config = dict(
    n_layer=14,
    d_model=192,
    n_experts=128,
    experts_per_token=4,
    d_expert=48,
    moe_layers=[1, 2, 3, 4, 5, 6, 7, 8, 9, 10, 11, 12, 13],
    router_score='softmax',
    normalize_top_k=False,
    router_bias=True,
    norm_eps=1e-05,
    beta1=0.95,
    batch_tokens=[65536, 131072, 262144, 524288],
    seq_len=768,
    steps=2635,
)
Below are experts of layer 9 (counted from 0) of a mixture-of-experts language model. Rows are named router (the router's row for the expert), gate (a neuron's input weights, with its number), up (a neuron's input weights, with its number), down (a neuron's output weights, with its number) and show model dimensions 144-191. Each number is 500 + 25 x the weight over its row's rms, rounded and kept within 0 to 999. Numbers have three digits each.
After each expert's rows: a language model's description of what the expert responds to. This comes from a sample of Wikipedia text that the model never trained on.

# expert 12
router:443537512483452482562532494494514485515513527528557477526484539524460556486515481517523516519507482491509506529508514508511467528455533505540513
gate4:492481527517478478497498479525493519495483528508478475483524503494503523536468514471404493496517485518514506524501477524463487533551496513495482
up4:496526497546484516512467529576541473487498474522547474514506488466505521516490491485498534543501456510524521525503489495464527515530550493530523
down4:528494460475485495485519493527512490539544477483479471498504517472500487531548481486486513485461516535469474517530521497508495487527474486495488
gate5:503513540511515501521577488483470501514463508476491546475473526512523476531457470486558484524523506536499523485493489486525497494516565503548523
up5:493496506501499494509549490516439516547523497485480503483459523496519493516489453511554521520521503531525507499523543483545538517537507489523546
down5:485563487492493507472511539486501501519552474467483469492502531518466531509486454494491505495531556499478500476521530508497483500540453509553487
gate6:500483527472453491502530525507498487470513470510541490503512476481480488531501517494471467532534532495434489509458528452494490478457505494483502
up6:479504509459460468503512524504458489470474486475506501497501491512467488543487531506490490512550484472453464539446529444534465509497528524439465
down6:484516496535502476489486523542464512420496466502515538473447487534451536518505492510489442513466498495507513482547491488487477534509461525516521
gate7:494490517563500493540506453469504490514454591502532502495518481512527519500513503466502461506459500510498489470516478469488471519533523497478464
up7:478497503510509525494512488489508505484474564490473500500496493523508495501499491514519482504499494525490496481514506488467490506534537446524512
down7:471516503505537510463496512468532534511489477523507501498544517475490504538472520482483497473458486486509471554510487517514491454474469492536517
gate8:520504521500469465506493470549497501521509533441486483515540471481519476521462482489535534527544481575550510529463534509496503445517448498499539
up8:532477495471522472518506466530516517495501520461482483488524501463495516580471492502527510483546465528556506516492494491474535488483468482494524
down8:505482511535478454522490513510489460489517534519494532528513517539524462508456495506492469508542543483455452543519519483511484470499512495510534
gate9:509540503504477511523516425491511483489450471519499505496493508518487541552471508493548501461523494496481516493504516536523498495502518538426534
up9:522521505507501472497516466500490520491492492494458529474520523493493504490501499502544536419503516533513518504534498563533483484508515517461503
down9:554487511474482488488514493502496522469490464482547483506506444466498531504540569515505480504506536483545489500485475487522492515503474524536502
gate10:468497504467492452526458506467510459492499519503522494529502493507557516483484477508508460519483533495539493463456518518494519514504532496486472
up10:463507484509503447532431481460487483509519558497510492560508481491482497478486488499472460501499508506512506468500520498492479430485482522527527
down10:531499536484494559501509491505459535490506525484469472467499480511484533528471526499529494507490503499484500515449468466516465505530513498541533
gate11:501483503512532470486514504520524520463474517548507489495479488517515490513499499502510486460454509488562479539550503518485518534448474541524509
up11:532472502500469484516484513510514506481461514548505501493501480478488519473485498538554501501523474440522489525520528495447495495441472530490495
down11:526481482514472473482484497481476476518537518507491488493500495441527526556481501482498465555484486529489510502544535508463482491492446542483513
gate12:508472521479529478521510503526514501487489537483530531495470482490465521517473527497523506521497482486463503498505534480492497479506484532496547
up12:470476506510507463464460503521507531487494535491527521472516459505494534519506534470513530502535498510527516535479505499522500489513457555515528
down12:550441525498470505494518449442521530472481474528485512500503496471494528488509503485536532469499543476496501469499530482525449514538503557506486
gate13:482476535494535528489522495529522504523516489507513496464509482493496455496498481471522458521493520507489528543510496535503474468443495493571480
up13:491458534513497505476533476536495480509521477500524482486495506508516497500518474490545486533500525516497524554515473509472481453440536491558505
down13:550523490508503512477517489453489524487491511491521459500494474510521469555476492491496540529505537481473534505501479507466450470479504487488520
gate14:506496481498464470488477524504511534504510564490457478536515476501502509500477541499491517505476526523508526523490540494499482508476513471461493
up14:527482499479496506515487512497478524511526539442491511511554472515484479493527474513472503480504527527528524515482505474506467469504479461462494
down14:468518489528480503394527524496526538492497498536494514465487499495547487498508535499481475487548465469488462482489531536485491494513452512506484
gate15:463512499484476542524505457468499476419463533516486489544495424499486492515475488472486499516505507484520479476477480508492500512450489558504510
up15:488506474515445544509518502482487482430497530527530504494497435503528495479452484490508498535515516478467492478517485494500521554423508549513475
down15:542511482505499464516528530492512504472507478543474495460521558518507437495433472535532480476478504467472506499511488525517483516460519516521533
gate16:529487440518509466504482448493488574493511481516520518525500450474484523527427505521539510518506521530493495504485490552464514492510472511493462
up16:522508497492532468526496442508468543513517475510535511501485472474460502511454492538506482491486517554500464508488529521493524510520506513502461
down16:543458529468500485537505508519455492528467504528472497461526503506504473453565511516474523518503499463504492486516530470478490544486556493488488
gate17:461499472515510529500477522488535552493523500473526461491506511497544504500458493512447512467432519520521541506469502481491487502472527489488467
up17:474529507469512501500494508447514510470526523440498473453529493526512531483469507526492500512479501500540532509477510474494497477480497495539454
down17:497518513464464522493489470500521489506541500476517443536493490510454480510512481500460498531502465504519515532466487495492500500512517449544529
Description: Word-final pieces of Latin, taxonomic and foreign names, such as -us, -is, -ensis, -idae, -ius, e.g. corpus, coronavirus.

# expert 53
router:502537498479523485489558531540534498509538487514565517539521528507528510481501508464517474502459492505489466519460504506491502516462500527475495
gate0:544522524480536498560494499499502554459479492527498481555530482512496516505501530489518532506509525529480517437459538526485457492491518502515525
up0:532508459453528465537500483503509541494462467504532507530518499495478486473491539498509502513501517487484523468487502508450476505531527497513518
down0:495510528486509485504510487555512509495534485542501494480508543480506507498498523525527511484493513499511511506556467544455481510472487504527496
gate1:485483473503476544518501509535488550518494499509531532473501489488495512463471534480498480507505477561529522473495546510537480534525511518488496
up1:463492469475494533507502521524488529481506499512523526476502511493515547471483510448477497499507458541540509468509518533536473541472502507510492
down1:491525520494504522514513488524488486505529490505528476527478499539484487468487549507439508508495506503524498529527510516481477509519496487520481
gate2:479468423463539544485511503521523443475497490513475494529523494501497467524494497461501488520472510519492529497492491430532494480492465480514474
up2:486473443495536516485498485539520504502472483529448474550525515504488465505517451512499494486488528479517528512493520432522468433475490492499503
down2:535477502502461466560482516451476522513484466472520515490513537499544494523490475502489505503486561497506525507516515495482518511539516524437474
gate3:477545518508526508501496513503528492468501462479488489543476487505456483492502491466474472507480549474542500489507515486506519488509478527537515
up3:487548501502517498494506525481512461504512489447466509506475486500496430500547494495473496492461518479535506492489542505512544471494511511532496
down3:502478491481528460503540517489482512508509527525481462459499493500566522479483481468511471493474517476506526514553521473481470492485514458535491
gate4:481526475516491535456503516508517544486524498470467515525482474551492487553520485450485506510510461510517521521491493524514526511488481525458457
up4:470522483548479493466527498512506514522527512481496514522478458499478488526520496492471528511473476505487514510477467511493513515451507510458487
down4:455491500468528489510504481502548542511495508509518548529498507502508527445473508472504492499519505479489506513494468540543486466512545449469482
gate5:492524555507490490531494519455501530505492498510512474493504508466486552492490524493539512542501496474489508492508453474538448525477499521502487
up5:472491514516471489495508507452501494491498498512519473464508538486494545543516518492513517559481455468501506490494473494515470545508522492513460
down5:511476531496464488535525507556460509454531486488497502506501498500488457500523477500494499510451516491533461491494531516579468498543516483500530
gate6:472481515549516523501540516494497536451485523499478483495451493515544458486494487514480504542488467441480471486499496463495462486495502518518520
up6:487515540528539485475542522525504520460439520482487463497461515516504452489514514531486478526506474490477473520511459507473487464501473513478552
down6:459460487455513506508507484473498496507485507519491496474548506517522488524539453483486526524502479471538527535501496499479476473504520525486500
gate7:517512510493445508543505454475480497461502538504531440523541516515506474493491468535520520496485512514485480492450529507478510528497499477509506
up7:486563502475516525493462438465484492503541496500508473502481562518529505514459508531548518502487524531505526488486516503488504519531487491493528
down7:431518488482468484489519514478497494499541503561514526514549518507458486545501491486497476492492517501451466477523508509512510538546491520493504
gate8:511520462493466496556494484503529478495480479509518504484491500507465499477431514544500497540492506517505542504499494479462509520506516503458477
up8:534472472534460510521543488435527498475478494478498510471504509482480535473437520535512470532497537501503555475514468472452523527525524486463508
down8:476492510481480482541513497502474496544517510479507520527514464529481558512506473481514507483525510478489525517495472473492465488502512500514463
gate9:512467504500515509531506496472497484509527515474475483466475488495520487465463499492484493496512447514486475495477568516492523541482465491500482
up9:509469482494461501478490507420509496489508522512460479509495476520492459457486545559495511511532475501515488468480528533492528503482498525469503
down9:520460534488472489467502463499506513512502486560507517516484523501506522464533517504483513525468514481510507517454476526495520485470478532507534
gate10:522464518477498534517500509520477486483490500540526499524526470531472477489468531519491533541513515481478480568498521490493511534466503529513494
up10:544469541506523519521513494552458452490497490527505500511545478497461467477485514525494521545518502488453475576508505525504471538458492541464493
down10:509511486548462499502459492482542450511470519497540473529511493502480456570507503505540476488511486530484470483571450533485513512527525528484476
gate11:516483560520532505522506489526486535551478504550508487461503499482518430470489462474506513476503490480498515509458500498476481485490518467474495
up11:545484539518546483526493497557476520528477494520497483511526503487513469477485488481512494466517518494505479487510507426496486500498505501484472
down11:469530534480527537472506495473480507484489499500440433480528491493483524506539516507504525470453533527505492483503488501512505497516486498508475
gate12:466478487491470449461473453530483522482503510477508501484514497500525538488508495529529532523509465485508497487507490523510530498521545502479467
up12:488531483482491480503510480532486528452490488509490507496529482486478537500528477526491528510516437502498481494538513529529507476493549523493483
down12:507472536490535509526502523513473506556500544467510503497510525496499528484472522497492477520488522462484449480523555502496488516477475496513499
gate13:500516565531515512497492505486484504465474513492516500566541498520499465492475492507512454561493522493490489490482566517501462488491510465516518
up13:491538524509515514514502492509515517462445504490508524529496465516460471515524496532518437537457486483475513531466562485496491484500511502502486
down13:530499454486528482463546530557484525507507517502470520507444478485488472497516505485494519431535489515470524485514474501434511491494475483528494
Description: Copulas and participles in media or biography sentences, usually followed by by, in or on, such as based on, was released, published, located.

# expert 24
router:452508489507532541516511468491478493509516558460480472527449475497493463493487491490498541466504504506524474500499497447505457496455470507479446
gate4:456528487531534495475471502512523484509509489506523561546484509516508457469480454474563564495483493551527505514463492521478525558510501474517536
up4:455531482537545483509479541506491501491516536476494504514503474529514498478467497484535506546522508528536519477475513456471505529472524488460520
down4:507505489505462500501481518496539489498495503509507510497540486512481470523504485528533490499487471527459508451486537486507523529506504509499528
gate5:447527479536478499503473484466452524523497496523480530543509497514480503503510511526518500520478548465467497510466521471536496535544509498498494
up5:479491497479512523483497484506524513504494482540497500519501513537513463508516494514530490503503479472461477539519511488508543516564470515489474
down5:578506481494504504494516519481490504553513491530491490522551491484499489540555494497502500501480492466511483563532476490513492499480535490537476
gate6:510494527513499495492506510512468501490492492516509456481524528514563517507494512497506453508459521502481505539489499494479501532522474521477510
up6:512496565502497491453483542517479520524460479472475497478540499519526501540498548472549495512475509516529522480485485474476508503517477510493460
down6:500494490529535530517509550516508518500497530465471505494524533496487482528509459502491474445523494513482514499503523515498503536502446466493536
gate7:472492538480503506529489486510503494512498508491512495528519517485462488513518519498509500524469466458522534534488448487507500491495487543494513
up7:451461532504513514490484481486454499493500534518500482485526478461493468514520538490452498502461499485475509519512479477500446513526489584485522
down7:483502499480504479522493493512543525573543529499485476500536515547541468515491475510470455494527485462459521510492490540517487509471510482475458
gate8:497441471525470511493517474467465448475479488508534539506452511488506488489500494504508569492471442453486417486491494547512477483534509513517499
up8:520489495526519491499503488491433468478533554538478511495470484475505504487493466509541548509517502505500480552509487488522511503519512486518504
down8:508549501491491493497504458471521496487592482524520469513493473493470511517509509528494527513493513527520457468508503561486523508484494511505509
gate9:514492469551463538494495472507493519521548514495509481541507486482500475526498478513484466492480515525468520536504478481498476575545531514502505
up9:527512493529473506487506475471520514484542507518501485537542485484488497536464486483489473518476512484502515559501508477494493533564522491488497
down9:447501489487547503491477506518523489516494494478487463498524505470490516528486507470485452510496543448521535482523495458503524460508530498482522
gate10:512499545514497429509500495495499513530502513518477512506488499497422484548520510472524470485460455478467479503502515481465512532531520498510528
up10:501521506507491457471531466471518525508524510535476491531479474538460483539506448422529521495444471487509469499495489491500484504471490518496493
down10:492501511508494497531551494489512531501525474480472497503504481528496486554472476499470508489522486515474477494528497490509462510471466537502512
gate11:526500506530517490492478477529485500515461524476474470471495447535479485518469503465476512503481536466541509500476520452465506470461509525508526
up11:519467487488481499493519473520461499521455506475469478534499467521503459530494506486475505471511522468517512496492513491504497503492504496502483
down11:458485457490492496505514485510464485491477510526499536542455557476496505489528479487504497512502533545505509523491532540491487471552480511523481
gate12:493531485536502505510476500526447488521548505481502505475509506512482534451494535519526500527484522498502514471483462512503458458522524497514519
up12:479498525511509499474461496567430478532539523512526486490546465477494509503516568539511490546483513532521502515519490492531457455504524490502533
down12:507542548472494515446502523542503467481575516503488500483516497493500532476515459528519519519464486478534530540424499477538458485492492515534493
gate13:513530515524494527517512491487502517487487523496491547475519529439480502497507515476524529532502498515487469474485500452488519490499520536502486
up13:486510517535510517517492504457508537512515542507490490479508536443513512488518476496513580518500534465511487506500472500503474501512507531539515
down13:506485476518546503528521515490473464498521506486502519495467518518499507508520541475506455522492489470544478491529493499500507496491469512486469
gate14:476497500524531505500481538486487564448472495468524483529492454477499502478503444505511469452521451482505494510510505472482447521518496528500452
up14:453499477502520497498478517496459540494490471477492497483515519517521507456498448486519500461512485461475459551514482478521482531506523503507457
down14:516504512494526502535474492501504561457500438509471504473485512473510514435547482470502553545505430521457443500509475476496515456516529508495516
gate15:485511513503532502482508521512433519477494534490471501522442501506506458490490466536460502481530512488510485483490534501520514462494520501488464
up15:497527518479466478465532495513455514488443530489478505545475506494511482526507516494473525462521524507524509463519511529487510515524500492480493
down15:507494517493505499484494463502513505506494483533487470526474466503512509474506490476475506483476470465497500469499498503526476518518456519502527
gate16:503533484519516525488426483567470507537501481503508512519508479525519471484472517476492531531488515474518494464517536525521517486501501513491466
up16:518528494525499522495476502518468525519470551540523494507497474506515471477475532488474542492493526446497487517513511511511501481502477513508493
down16:480506534505479479433494541570515458462486471496498507512528484483492521510503515468522460478501474534504489448461509497517511498491506500520486
gate17:485506499467480514455522489525502517516452502491479506493520452487489519519515510544489495487522481534497515491496480484498504476492491511502507
up17:458529483453470523481527516506510497520427475478499509532495465526513508540515519551473502470523460512490496557466488502505485481464455520504502
down17:483502489494509520513553515537502509510494510481506511488543467490509490549514466454485503523504503542545461498554486534500499440485508491515504
Description: Single vowel pieces inside words like anaesthetics, orthopaedic, Holocaust, plus prefixes such as non, anti and Romance articles la, de la.

# expert 29
router:524516489457540493536528476467451486504482494480486479525494482453493470492531537463506524481516490507509491491529451531521474527506525543512517
gate4:462456505491478505472515519522477486443506506471465569483495496493493473542520515473502513531490555476481511469520520476526506527497509526493521
up4:484464497460451563485512510532482514458471482478482516538519512486483463538519493457502501504494520427503509481465530494564538520535523536469525
down4:499486486496514525492499498545479509465487459469510570508487488456538512530485475497459466498448465509465512510497495500480503510537478502543524
gate5:527513493481532516495508493432484466457459482492484513514514512492514515487512500542519490557494510540545484518511524497553500520493477475527451
up5:519536518480491550503505509479498515506479452486490487509504538506489515485504500531504520554486507526507472498503505508527487489506484521521453
down5:493487513526477513471534482495463477521514474453510506505501477489533494538497496526540545533496521504512511469474543516489545516514497446500501
gate6:471477518511488502495520509485477508482501460528498492464477482527481478506455497502415536462506537497491488547507464489496501480510508505534528
up6:482460499515480499475533490470459484461457501497502509488493513525462482453473502474461510474538508476489495528501479515543471520501469531504505
down6:522478477508505517452461491510503513495516506505561481494495468555512489495507495533496456500476524476538509496489489499536511489557432492505465
gate7:438505542471531534518537497510494506500477523531498500475439500512519498516497543495517490465522519552493547460484513496495499529491494493472480
up7:460514533492480540526526518515506506514463519498496506463478477511502511480474522484517510483553550515515523494463499474507481503478443499510490
down7:533517499514518493521504515531462507500539505478474471516477532534522519462474443485483493498513550469479525480505493476511489468546523498487529
gate8:536493514523533499550528494559504517500481491513483487518495467503520517513468490506506531470483480533476471488520498452470484532443533519485469
up8:521509507509508478549514509543509506529508507522468508503468477507503550465445490549501528478493504530502497489511512476501507565452508529514492
down8:449513492471484510500557544501527474508493500481487501490509504478486473484510504485495521476498545510489518537516494499479479542475475513485518
gate9:496486479469488506519510506501499501494495526526509487470479494498505480543480502503498506504453507512473507506495481474483493469467510536501518
up9:501528474478472483486488507509523516551553520515501480486473505508481522569465498527488489513468513510472507495486494487502472470510487531489515
down9:482505556541519501564475477507532481491494460471526502513494439499468490479466512537476469504506487461497423510540484498483466517513499476490502
gate10:518492512510508547502478504505474500493474500474524515531490502547476482488507492449532532531501495548482487472522509488486467459523522524481549
up10:530515481490542511538481512481490495481481545509500474520499478551503467521491501484524538511519492543501515503518539508486501476522485503510555
down10:547512490533521569492462504489511502459528474520502512487493507491445491515468490485527493471436459488510493495525534519498504507444496515544490
gate11:510470496498506551514473501442524482539523486498509505453478511503467481455491493509535485506516518471522510533509475519540496511525539524530488
up11:518509477488497534518471480424501508487504488486481533483486486473450505477478486524510478529532505499505520536499478524538461484533539505523505
down11:472480502520500514532522519497523548470531496520481502527488468482524552543504487504464528509480504483491491538547527506510501477505482457471517
gate12:528519504493512466508546499489496485487502516506493524535481474484508514494488509483514548513453528433505497484513482542466487486490516525500482
up12:494507485500474481530514493472471471479523534496500529519461433476520517455476504471488521519479549468543508492508480540519505484506556537484460
down12:484499487501541503493515477516465484508474516467471492477512499504488530520492511517492534497470522574474552470500488504452544480488493480547539
gate13:484475495469452473537506506512485485507523487531515509453506498489490488505441440516525461538525497481539504486483513452508529469505525524548504
up13:464473514482480470515538512485475461504506493509557520452501507495481499525487481478513484553507475523552521491467486529502507475527531518516490
down13:471506518494527527514501480501491439484504502467508476504457486444528544504498510474528528469485517485452491495530488493466503465515529490469485
gate14:503502527529524547478486503506498491531498464500461486521496494446479483520502505512523510513499525510478502511514475489482497476459526443505501
up14:499499533554518517533517501518510465470478457510464522525493525440479499537497486483495537524519522524537481500536491532492504487480528494515491
down14:502490509519496523483480516509507490529494512478500514444510497465471510495521505506499477513517474521512495420496514533484498527517493483454473
gate15:478484549506463497507490478484540477478522518501497519534478518476464494502517511504519514487496514484504529549485542485465498541507487481513539
up15:484468485483483511458510495489549519454543472463479556498490556484456486548510516515512457518472459483479500515496547481533511511501449521501485
down15:498505497493502541510511516526441453513478523490493507489462491507489546488497558501487490485483481531519503511490496523500482499517542529508476
gate16:473491491511463522501541501516498499499459517492487491453481496479515532488521501435504558517499465496535531466495485502561468511502485515513511
up16:480461510486505504485539477521492448507432498532515526482481496495494489529491512459485520501534504467551502540489522472524470552485518519501505
down16:534469512514493487541463489482506509505506470446468513500491518489502521542526536475508479449523497480501465515531516475529489481456509574536484
gate17:483522432531506518527477482514499479498481495497499522510492538503509514495525509546484511457506505572498481540462500489509494535491511491501560
up17:499534447522485481516497466495517500519480480499559530515459517483492450503525471509485510455538476538523484519512513497501457549491499456520569
down17:485424481514463500463485512459516546506524470517520484506504490500506486491510524546486495521505472527523488468509480491523504478527491455517455
Description: French, Spanish and Portuguese particles and name parts such as de, La, Saint, Jean, in École de Nancy and Rio de Janeiro.

# expert 4
router:517519477455484449517532520468460486468469475483489505469547504499479475506505498493519527499502485502485478489509494467533477470472553507471479
gate4:486530538513505500526481519477483520488498470437475523478521495496509465505503482480512529526465483481465533510435482531484533539503503486483532
up4:518527530534487492520457532483494534510485481451456553459519518532513483495469499512511517519494470511470522507448495508480524526489484491460513
down4:484524468476467471496460478528479495487494505518507498513522532465491503499464438531506525496520474512514432493508528508534467475546468490490542
gate5:513495502501514476502491445507487505518483486460527475512511513437531465466459500503544476521507449477477514464497479530459477491501529544489494
up5:494514479505516483514486510498494531492460470456520532495505491493519451466487513475520537501453448484489505491485464500468476487484514545461451
down5:498483529471497522492489461528503514529512493567489477473467505498479493514475507451506460526467513491529467473495503482461517470532486538527495
gate6:490477499448509497436503473489484529509464512547494491482513477517527463486448495483496546492495489503515498466507505499497510460464481532495529
up6:487487486489501518448499473495443517467467530489518547515536482537537490478428504468473536507481490489524509441520507494471521523496507498486518
down6:515505457467480493497533512475516495500519501529520496474501519512480512531488457529507523468490501523488511458529475478538498503485518500468487
gate7:465497502476480513496467506473503488476511477493477509476513533500516501499485524490477494496534441507461513520502532494509480481550492493513495
up7:519449531500485490516461505518458463526473508505495461495488509482537502477503507500518536457554475450485493509489483519443507481548534513521512
down7:509473541449513528512486513498514546490491473521512564475507495526512525469481452464483512502494514490493464534530499484490439508510518477511490
gate8:504478460488562475415530509521535569500463512468445513502512487525505529481500512538537461506501487433477498528499495528478490523527500525485481
up8:512499472487514497443519465501514537496455536496469478525492486502491531470498492493499482493496485452461481496503500517483479531548487538500461
down8:476481468484513472499485527508432467481489492446474495523552453504493552503532487485521478506512491484493498515502429532559517509507535487466503
gate9:485529473521533474531461515498544461453477503476500485503495511538487560477475547541515504517474502508493517484493518531494494467477496556514516
up9:472477481494586492509505484537527496488490496502483457475507533545507550483477545500508513494508472510482487507511482544504501488452478538486468
down9:539535504513494518536460503526512488517521502498477487512499496543470472470459488483469499517488537551511500532496484491526516516491522482524491
gate10:513524538460474497469507489494518459434476511484532480525506469504498506459503487463515473540512502481529534513519432525506500472522528511506496
up10:513507570486506519514502525530537460447487469490519489529491508502525508444510489458491493532544453490504501552511467484462501522534511515490478
down10:493512555537473518506503475547515523455503513511519538462490535481452491473459523519513496491494491466479462528512523467535502491559432572494471
gate11:502510492563516507504496485469474477511464515482543500495555491506508525488503494492514542499470500514520484512510499488518487518455527529480460
up11:478527473522541472477509495505495492491473516508523501526521506494505523529508546488506480500509513517528491526543492420504526508472508514485488
down11:516483479506469504463498518522469538520469520490452474482489518524464514469497478501475461503498530464490542485539504479468456483508502520481524
gate12:483520534487476517496482481480450506502514495463516476559559508483513483540476557495498505498489473513494480480487481511503473516488534490534514
up12:505492528501462548489474506502447514501513496501484562535543497518499533522491534482475527506490494473466414476486500511498479515495534511503481
down12:469509563518459507488541496543513526486524503512514478475508505469506483448494502495474471534480510523553545498537462490508488519529497513522492
gate13:500519490510535531464535493506509437489481521499521523566507505524464443474470465473477498465466511536492519494485534509530510493471496511494508
up13:488524518491518500462516487535497471512471507525508554553551530504487487513503501488475494478495563486538523507461507523491503478446501515474525
down13:502507533464516502505510492521518486490508484495480498483514473512509458483504517548520507486487490504485448503504496546519478508485510497506538
gate14:523511555519460449521510435513489500474491487506522511582552476491478447490485468524504459508498519482520517492480442491442554465505529475511493
up14:466522525522473493529482477509498530515484501461540490551530454479495456495487493544507470545495467520514516487488464508479505471537489481525490
down14:501495513504489505540489485501491522543476516506501548457524509529503466426480527506497513514474523474487534516511505475467505488513505494556488
gate15:491512466484490456509521490508506532504474525540481542500482503479506495493467503549517493532435507466519481474461495463528493510486501507497484
up15:471516445476528479489528488528523535523471494540460544511481514490486468483488526571523491553457514461518488476469488496497523466525506462483491
down15:502487514490445536453475497524511470526523524478542503491474533493532486524521490551503455456498474498500496537545539500483519508483503519526506
gate16:484488516475457496517449472507504502480482539497531508475514500487521516509460481501492453513463520505490531467521477521501571500503549520488489
up16:487464491506503496518479501496503484499484592510562459488499495457478529507496471488554502524501489510457530493463552489487532437502530503500504
down16:494477502477495527530508471516503520480478499493512512492533516475492470528531493490494501530485542507523524543490480488503516509535510496503495
gate17:492460536490449527501514526529531525450537522492536516482510512520493450515495443534508502539511516497472512517507462514461508541535513481522452
up17:490495535463489533512497515540529517453530522525497502467522503523439474529501479489511507470503487535490514501497468480440507502521523510520473
down17:507497477481491548457496515478501458537535524493476508500490500520505480486474489465519492508535523489465499518485586488493482584520455493536496
Description: First pieces of names and words beginning with D, d, Mar, Luc, De, plus inner "uc" in Latin taxa and glucose, e.g. Cucumerunio, drafted.

# expert 17
router:474517495480497559509514514505490521510522494509515499530506534445473522487474482501506534508542496491536491471464520532488523490496499556481490
gate0:508476513506443508483479548482519477499465498474519525477495505523501506475458509524556478467511496476490470492485504515488484467488552494495459
up0:487494520460464522477500531488499481491485500479504508490484482495488500515451501526519463465501483526535464462535504503495449507479530504505448
down0:520484519468520527538485490486521497478487472492494529512509484513501504519492548511497469518524495525483508520478438494502536534509498507506526
gate1:491499494534464522486505530534498530489487519490512522511463512526521503537507498477528486473498527506517512488507537502544458524503501464528481
up1:520527495497462530488507512493488500511477535519472509536497485507476518548487500452513516522500483502512506466480505500554436518479506486523471
down1:500510539545485498475505521533511508516505514499510512486508511498476568487515491467488522504510502514469521482542480522459523496524547505508467
gate2:523456496531524481500462540528459499507493503506484513507523496508484506517503500518509548477523518528499476520502493465530505521504485558496511
up2:521451505558519489528477538520465476508493502467490516484501506513484490508479480512504526487497514529524490469494502499525514555514493555519484
down2:467482462435497526520480507524490516511533444519500519487501564496535520486506465498455551478496517471488491489553474489495531473551491519474511
gate3:474507526546497510525486531537495543519505554501479483473496479457469483464479536500527512524503522473487518510492496483473497516504544485468542
up3:438468529516511511495500505520517517535474521496490487506513532481490476480462500524532488496499508475520493485490477503490479507513516496479524
down3:476522540471512488524485522515520547534496526512513463514482477488484477481536472491507487509473457500517540476480491517501481499495528487458434
gate4:518497493504501502488484515487506505462511494487489513508485532546519480483496476534423468487513540492538500522515514452548464486451509487526510
up4:524539452530494492512483522514493497505489493507495523512506515528502508526507468473509438516508562457463502534469483482495476481510497457517492
down4:507518490547528474499429488452480492482507506490442491509517457484512484493507499490478516488562493501538514497568500494515499450516539493482532
gate5:514501522499453537501523430478513508514516500487487462495505494508501518431478473500473505499507543491496468537492532529505503496500467521494527
up5:559480495505473533490539466505522541508501474495493486507479504535512501428490461478472477509491543472521456482514526497500482469526467498499487
down5:489499489541476550512489540503473486558510445522474495495517522511480505501499461528525486504477533493488480518506459492500537480506490525534432
gate6:516511497475493502470465472469470513495492533483483497529453502516471482506456453491528532543508523447527508505504551443511452502519533516560520
up6:515470475491503497508462469468513514551464547477497473561464506539453490454462473524544492513474502496518453523510573448550472492545510449556499
down6:528487518474521545555541480535519463484498495503469466504551451472547457543494497490518481488488513577481495493533484496513546525497536525534535
gate7:455510498501496498509502453492494497506508491497481486565461478500520510500467490480551564512497551467484481496495465502514494487507504493516509
up7:464515509528512519485519407484495475469522486477499491545467489472511493511475498481501545530510531487502470470498490483540478482519496485525545
down7:508539517524471512477490486510505511523531480497525497468460492511535529518510494487508483525501517496532549529491475484514539460484526474472460
gate8:539462493499472504495467486473518478521500506512529479437528498498487537484570528532457503505524500454505520442469553529518485481512566491479436
up8:513494487476457512480474491508513508509521502478566459499525528490507528495555563551462562504517483457509519506533540502490485510499545516464471
down8:522526512470504476454512505480537548483532518539507481468502468531557527548507492509484526517513553469512506476450536509527496491514486563483457
gate9:461440515572453463460522490489492528501518455473482513508503502495489513536487491520495516449530485491533501492510537487475476497500464499486510
up9:430477543542479450494498490496503519518517475459471510510497511509482494505471517530472515488497473527485471483490543469491471533477480489487519
down9:529456510490502481468472474480489491513541507486510485478459488528512545453517449561519513445476531490489500532489502480505518482517483491499460
gate10:480492471541503521497544515482484482448498480472513514493538499479521532506497486484504517541463442489507467511507523474489518525482525509473514
up10:500529492481507504488547520454487474501502492454509533483528497481497498499515514474506525530490448506496495502514504502495495504486549498504507
down10:502499492487519516493509483525464480526470517505476529462494508501476447437471497493537513520485533478502517487497520489504487482509502451498490
gate11:521544481480482483510483487530496530480499485499546528485523495503496520470462511514494538538533546529516518523508508488498485512499497573465553
up11:529512488501499496505482483535480534479534463466498494509486498513456513504461507470480519505573542583489532514485515494496469511490510576476507
down11:515443503527510531472533504516495503463525491521471474521443544487472495487525537502473536465510500506503476522494497482465497540503481514519472
gate12:444489471496463504452523449463494483483486531500497478477506489518515511520479527481473471486506519507498539521485534476482523533490530520479528
up12:479522482446502504476498485475490501492498533489498489525494462500472531485452506490444514495496545514525504485461540452504513514492507495509538
down12:465489524497499509480470476499506495466482511500475502538533547508510539519521517548530505505480502487505499462488493494499529506499472519482505
gate13:525494494478523521510542492524485530569487490499516468500506501518473493500487461506522487498533502524519480518512539477500489493479505502506506
up13:491494499440497516500532517506480522530522486509523469473509508510475469526493476487496491530550495507496489511504543491452498480476512544515489
down13:505452488493498472494493510529488506527505492483490507501515490504481480520515474478457502474474483543466525517508496503517497533439518542522486
Description: Word-final suffix pieces forming adjectives or abstract nouns, such as -ful, -ible, -ent, -ive, -ing in nothing, plus and and table cells.